config.toml
n_experts = 32
router_score = "softmax"
routed_scale = 3.13
balance_loss = 0.00782
groups_per_token = 2
vocab_size = 11909
norm_eps = 1e-06
tie_embeddings = "early"
lr = 0.00234
beta1 = 0.95
beta2 = 0.98
batch_tokens = [32768, 65536, 98304]
steps = 9613
Below are experts of layer 8 (counted from 0) of a mixture-of-experts language model. Rows are named router (the router's row for the expert), gate (a neuron's input weights, with its number), up (a neuron's input weights, with its number), down (a neuron's output weights, with its number) and show model dimensions 448-511. Each number is 200 + 30 x the weight over its row's rms, rounded and kept within 0 to 999.
After each expert's rows: "mostly gets" lists some tokens that are sent to it at least half of the time. This comes from a sample of Wikipedia text that the model never trained on.

# expert 6
router,223,147,203,196,157,208,181,156,219,192,253,221,189,228,218,185,155,203,176,192,212,202,194,160,190,188,197,196,162,214,187,173,206,226,217,197,202,200,160,207,205,217,152,179,223,226,166,213,175,226,211,197,221,242,218,185,205,167,178,227,199,238,246,199
gate0,239,201,202,187,175,199,185,150,199,162,147,216,202,247,158,143,161,224,225,133,220,149,229,190,130,211,237,184,238,209,207,137,269,213,241,199,172,226,155,165,199,201,199,131,224,240,207,215,243,236,204,202,241,184,209,195,231,189,219,247,227,205,175,204
up0,239,200,175,222,213,120,209,214,188,193,194,248,230,262,173,200,262,214,162,196,211,140,190,237,170,254,218,214,239,192,269,205,258,192,193,185,225,182,240,286,199,251,127,193,200,208,227,162,171,241,186,201,203,206,144,214,199,239,207,201,231,174,214,232
down0,220,220,196,251,205,197,164,158,197,219,253,200,241,180,204,191,175,190,189,176,217,177,214,218,224,207,216,199,185,218,195,181,206,210,242,168,194,231,197,287,180,203,244,180,204,172,183,227,184,192,232,203,232,177,164,254,184,190,210,178,235,197,233,232
gate1,234,186,248,137,216,238,201,206,195,190,192,179,200,229,191,223,193,219,163,152,191,200,203,161,227,200,208,197,201,223,250,193,186,176,167,199,216,156,200,209,207,197,201,203,217,146,216,244,205,187,203,238,198,205,184,220,190,202,193,182,200,173,259,165
up1,221,204,187,249,236,155,204,258,197,152,203,181,287,160,224,287,228,237,218,194,269,220,168,199,196,190,186,202,200,180,185,167,240,208,203,209,166,158,171,198,205,162,222,218,206,201,230,200,185,202,151,197,201,209,194,198,204,202,224,187,227,166,197,206
down1,223,199,220,191,205,229,182,195,211,229,248,150,214,231,195,208,198,200,199,208,190,216,196,202,205,195,195,174,203,223,194,233,187,218,215,196,152,167,218,275,219,215,207,214,200,208,182,199,239,183,196,254,199,235,214,209,185,227,192,216,180,218,197,209
mostly gets: "″N", "′", "°", " Coordinates:", " ass", "Personal"

# expert 5
router,201,176,186,179,130,185,218,244,220,204,209,148,214,170,134,203,205,200,234,164,171,191,257,168,225,193,199,191,203,168,160,223,222,167,276,219,164,146,200,207,242,194,197,217,183,237,192,198,206,180,229,202,168,205,152,191,199,226,195,230,208,161,207,177
gate0,200,226,169,247,240,175,171,218,200,199,237,217,166,191,228,179,197,202,218,204,213,190,190,167,161,178,187,227,216,217,195,240,210,245,223,162,189,201,155,163,168,172,195,166,211,172,177,216,222,193,187,201,165,173,208,242,195,202,221,213,237,210,165,222
up0,190,197,160,201,134,217,157,222,145,193,170,195,235,142,201,198,205,193,173,216,238,211,239,203,225,183,214,218,201,188,220,203,222,235,186,233,171,198,213,164,245,195,254,151,201,222,218,219,158,191,211,208,193,167,173,192,169,230,222,199,214,195,198,234
down0,182,254,204,194,213,205,215,205,236,197,214,169,197,220,196,188,191,181,187,206,252,190,256,186,236,256,220,191,201,184,223,171,127,214,203,195,194,203,207,258,186,228,197,153,199,198,202,162,198,158,171,207,186,227,170,148,192,218,218,173,226,202,254,221
gate1,222,244,230,213,204,188,165,165,210,196,210,276,169,214,230,215,152,177,193,207,193,188,180,210,198,205,210,176,243,188,210,200,154,209,206,168,204,163,231,220,221,248,249,201,234,151,206,160,267,215,187,270,207,221,177,184,298,216,178,99,205,224,194,189
up1,225,193,228,202,235,215,242,218,205,201,194,173,167,206,199,257,276,200,158,239,204,225,191,236,218,244,206,137,214,125,209,177,202,134,213,221,210,175,204,253,264,202,213,188,215,193,201,190,176,226,234,154,180,278,240,185,225,188,230,205,171,185,178,239
down1,199,160,175,225,234,207,242,196,200,220,176,156,246,191,221,233,236,209,141,161,202,132,203,186,217,200,227,193,193,199,184,197,203,185,171,225,186,245,204,227,184,186,232,175,216,200,136,218,212,225,210,201,221,251,167,200,167,203,157,178,201,231,216,204
mostly gets: " who", " they", " has", " have", " They", " There"

# expert 11
router,206,173,213,188,155,171,184,167,234,254,236,154,198,193,166,193,159,231,128,202,232,165,244,195,226,215,172,232,188,203,211,213,255,163,227,210,226,253,226,217,238,182,196,194,150,197,193,246,145,194,204,229,206,229,183,209,209,192,213,198,255,255,148,173
gate0,208,200,138,190,202,178,196,175,199,212,174,261,192,176,187,208,172,157,247,225,169,197,198,222,227,251,242,183,237,191,209,205,243,184,195,189,196,216,166,211,204,234,203,196,199,233,212,158,170,184,188,208,243,199,165,143,209,231,220,172,218,209,176,202
up0,217,193,249,207,121,217,207,200,192,221,157,170,218,208,173,208,215,248,195,205,201,197,229,223,235,178,196,225,202,209,226,252,205,204,221,163,216,229,161,242,171,243,199,144,206,204,201,148,204,195,216,198,216,168,260,198,230,156,170,189,219,198,199,207
down0,157,189,222,183,160,215,240,124,209,130,216,149,198,205,140,209,177,198,183,172,265,193,191,171,243,201,196,233,94,182,241,181,172,177,168,150,199,208,114,241,151,191,203,193,148,202,241,193,203,192,176,207,201,153,237,190,222,177,190,218,173,202,195,209
gate1,214,225,210,264,213,173,176,188,193,207,194,184,197,277,135,208,224,213,213,196,204,193,202,194,197,190,247,237,245,198,196,158,216,194,193,166,240,194,232,216,213,254,181,190,207,186,174,219,228,229,250,200,250,272,226,200,200,142,232,235,209,149,257,285
up1,280,170,290,173,159,191,197,232,177,213,152,189,189,240,157,220,181,207,162,193,197,222,213,208,189,195,218,187,179,197,142,188,191,255,202,204,186,219,231,235,195,201,195,161,213,159,221,229,149,229,237,225,194,177,292,201,271,230,234,225,187,229,206,200
down1,185,107,197,148,199,234,209,201,186,159,157,144,203,189,220,147,218,155,208,142,214,183,197,199,198,246,169,237,188,184,166,259,214,186,189,235,181,224,155,186,191,199,258,211,182,202,221,158,205,141,200,196,197,213,217,180,223,220,277,147,193,209,187,210
mostly gets: " \"S", " \"W", " \"I", " \"D", " You", " you"

# expert 0
router,170,244,165,205,223,162,213,186,199,241,202,203,251,168,169,180,164,185,212,212,280,262,188,240,217,194,204,206,231,183,271,191,208,175,210,160,151,188,235,195,202,220,230,229,239,221,182,240,182,225,186,196,251,176,201,146,148,165,193,184,153,250,230,243
gate0,173,191,186,204,212,239,222,195,209,202,244,194,202,190,208,175,204,183,234,207,153,171,165,223,240,192,161,201,237,149,290,215,188,234,185,201,204,207,227,221,237,199,219,196,181,264,203,246,212,218,165,182,193,203,232,147,217,229,165,165,187,213,89,215
up0,209,193,195,188,228,235,219,198,184,204,235,185,181,227,162,202,161,236,171,279,229,202,141,210,169,179,260,242,219,263,229,171,171,204,184,179,241,181,130,164,231,212,197,204,205,264,201,212,176,175,198,187,204,177,248,199,220,264,174,200,181,167,202,162
down0,182,149,250,222,216,166,210,200,203,207,191,88,202,209,213,198,200,194,205,196,207,200,172,220,201,206,190,208,213,206,208,226,190,181,194,234,194,181,174,123,216,263,234,170,188,203,200,200,209,190,215,224,195,168,180,195,197,293,190,183,224,212,224,223
gate1,225,215,187,200,225,181,206,177,198,207,206,178,139,221,251,180,202,224,253,154,156,226,223,225,158,216,159,199,200,175,217,255,189,186,208,162,155,206,228,210,170,191,133,246,207,240,199,270,193,208,220,232,220,196,225,160,208,189,221,219,227,125,155,227
up1,207,196,187,193,223,178,171,215,200,250,202,213,183,216,144,198,200,203,216,248,236,234,203,221,207,179,167,181,250,181,274,222,180,214,232,251,206,232,201,179,217,224,241,171,192,262,168,201,191,235,229,190,161,223,209,188,223,256,191,211,213,183,210,203
down1,190,200,189,192,139,290,222,165,193,199,212,153,200,207,185,213,176,199,209,200,201,201,249,194,238,223,184,200,224,182,239,180,184,210,204,174,148,168,238,190,202,200,219,177,173,164,183,247,214,162,201,220,202,180,204,187,213,124,176,213,269,164,206,160
mostly gets: " (born", "°N", " Born:", " (19", " (18"

# expert 3
router,229,216,175,154,145,206,207,244,191,135,172,160,233,161,215,166,178,212,184,196,236,250,205,281,182,204,245,207,230,176,229,175,211,188,222,187,187,170,197,251,173,192,215,186,223,213,236,252,248,172,202,173,173,172,196,205,227,218,204,171,169,237,202,243
gate0,204,206,199,156,215,158,195,206,160,196,202,210,207,190,198,204,198,177,176,194,266,214,194,219,200,176,217,130,219,216,201,198,247,235,169,209,209,263,219,251,146,204,200,219,203,189,139,187,203,227,158,218,241,196,210,196,250,163,226,177,242,215,200,197
up0,142,185,173,180,205,200,193,206,190,251,204,183,236,203,158,195,197,235,218,183,256,230,173,207,188,203,224,235,158,172,166,190,183,201,132,172,242,195,150,222,200,204,199,234,200,161,168,233,189,238,232,180,150,141,236,183,200,223,193,284,168,182,234,204
down0,211,196,190,210,198,202,188,208,205,155,205,182,202,216,187,203,208,228,197,167,200,157,158,175,200,195,179,184,200,210,170,207,195,191,193,126,196,156,199,207,183,226,199,202,211,207,184,225,190,199,185,210,200,179,256,157,211,194,221,272,249,144,167,224
gate1,207,191,217,218,191,167,176,195,203,175,200,206,223,189,173,204,241,238,172,184,235,235,188,198,138,207,200,193,248,164,176,179,219,145,236,167,158,158,226,198,247,205,232,220,203,173,197,191,206,218,196,198,190,272,205,216,162,172,184,243,200,187,129,200
up1,155,253,214,206,235,276,245,197,242,162,229,189,251,215,232,223,197,201,214,193,196,201,200,189,129,248,200,157,205,234,218,232,267,183,234,232,252,155,202,207,193,180,217,205,203,215,189,172,228,199,178,268,191,202,167,193,190,207,205,247,197,174,215,265
down1,200,198,177,226,190,173,202,160,206,153,230,155,232,140,249,217,219,122,224,199,216,229,236,221,201,164,205,185,157,175,190,271,211,196,262,201,246,191,203,205,154,198,199,200,169,192,167,212,196,193,187,224,187,172,211,215,219,143,184,195,180,182,191,237
mostly gets: " (born", " Preceded", " Succeeded", " born", " (18", " (19"

# expert 4
router,224,159,229,184,226,242,209,241,183,185,176,218,196,237,180,187,215,209,188,205,199,187,241,154,217,210,247,206,126,182,263,189,186,237,223,216,192,218,185,193,166,137,155,208,185,181,221,243,195,187,206,265,147,186,179,214,203,198,202,150,236,245,197,225
gate0,229,201,282,269,211,197,187,206,228,195,239,190,245,214,202,213,202,232,230,202,214,189,196,210,174,186,178,206,227,158,180,190,196,194,174,200,197,220,205,212,186,244,236,196,198,168,230,174,235,202,170,194,198,211,206,111,171,184,123,201,161,213,177,264
up0,211,182,234,193,199,201,235,196,198,195,145,174,224,199,177,208,205,178,199,227,225,159,193,201,192,189,196,246,241,196,261,227,203,177,165,194,181,182,207,147,172,173,229,196,206,266,196,250,176,174,165,216,193,146,234,150,179,163,241,173,215,210,181,182
down0,261,227,201,250,202,197,123,198,217,179,204,205,188,203,219,171,216,275,203,172,219,201,215,202,172,132,170,201,192,214,204,220,199,187,272,137,188,211,186,221,177,222,150,243,216,197,142,208,227,222,156,169,175,190,224,173,165,197,169,224,143,251,169,175
gate1,198,235,215,198,225,243,203,218,189,172,164,187,235,190,144,174,165,229,215,154,198,200,128,203,199,132,191,269,191,183,176,169,202,141,214,200,174,201,179,154,191,194,207,225,215,157,200,187,206,179,162,232,200,196,142,209,197,210,201,247,188,220,181,204
up1,187,209,191,218,208,193,199,182,175,201,239,258,239,142,213,218,269,190,207,226,203,174,189,225,189,202,193,209,211,205,190,218,236,170,199,167,218,192,234,198,245,177,212,231,212,191,218,193,224,153,177,211,253,202,223,193,171,159,246,159,205,202,196,221
down1,224,190,185,124,205,197,191,214,223,202,147,184,209,183,145,215,167,207,197,200,215,187,172,222,174,201,184,191,250,208,259,194,161,212,199,219,184,245,255,260,169,179,164,181,215,216,198,220,209,255,206,235,206,172,212,212,223,214,264,179,176,203,165,206
mostly gets: " ==", " ===", "s==", " also==", "==See", " Preceded"

# expert 9
router,187,191,260,197,202,134,182,194,237,208,169,188,234,207,123,154,196,223,173,242,187,202,254,230,247,195,234,247,191,221,221,152,238,212,210,200,242,240,206,232,217,190,221,184,197,186,212,227,175,210,172,222,235,243,178,217,158,216,203,191,252,231,202,156
gate0,175,241,188,203,200,205,210,200,181,127,110,241,208,201,196,176,241,241,175,230,181,258,197,197,95,183,242,187,237,253,210,188,248,140,214,238,198,137,181,186,170,214,224,206,190,142,130,195,167,185,184,166,217,245,177,241,199,208,207,222,184,236,187,225
up0,161,228,206,150,212,272,187,219,207,258,212,173,210,186,171,214,200,206,173,199,265,233,237,219,200,203,248,269,169,190,207,216,248,221,181,195,226,178,242,188,163,178,168,179,176,231,221,193,204,279,199,192,192,156,234,173,212,178,213,164,165,230,207,186
down0,223,244,204,196,121,256,196,241,185,220,187,196,213,204,233,247,220,232,194,202,207,179,153,168,184,198,186,183,213,129,228,223,164,240,120,175,210,200,184,232,219,215,250,194,213,181,176,158,212,224,233,213,237,209,198,157,174,186,187,175,191,185,196,172
gate1,166,211,166,230,201,205,174,170,253,213,212,266,160,186,202,191,205,194,234,208,190,250,217,277,197,215,203,208,229,221,197,204,176,185,196,234,197,188,218,177,161,195,172,209,261,174,188,236,183,189,193,190,210,193,196,266,211,219,203,190,224,238,209,156
up1,236,212,234,200,208,172,189,196,160,192,199,190,206,201,212,206,205,200,183,204,183,203,203,200,211,155,204,150,200,117,200,201,190,178,198,181,205,179,213,224,233,189,200,225,193,208,199,222,205,224,222,235,176,208,201,198,207,238,196,202,175,218,191,183
down1,191,203,237,165,210,193,220,250,266,154,209,188,203,171,197,203,249,220,202,208,188,230,212,200,207,234,235,211,190,210,187,256,212,187,249,203,163,234,218,190,243,188,149,201,201,199,305,214,235,207,218,181,133,208,159,208,129,230,260,215,201,185,214,172
mostly gets: " \"S", " en", " \"W", " \"D", " \"I", " \"P"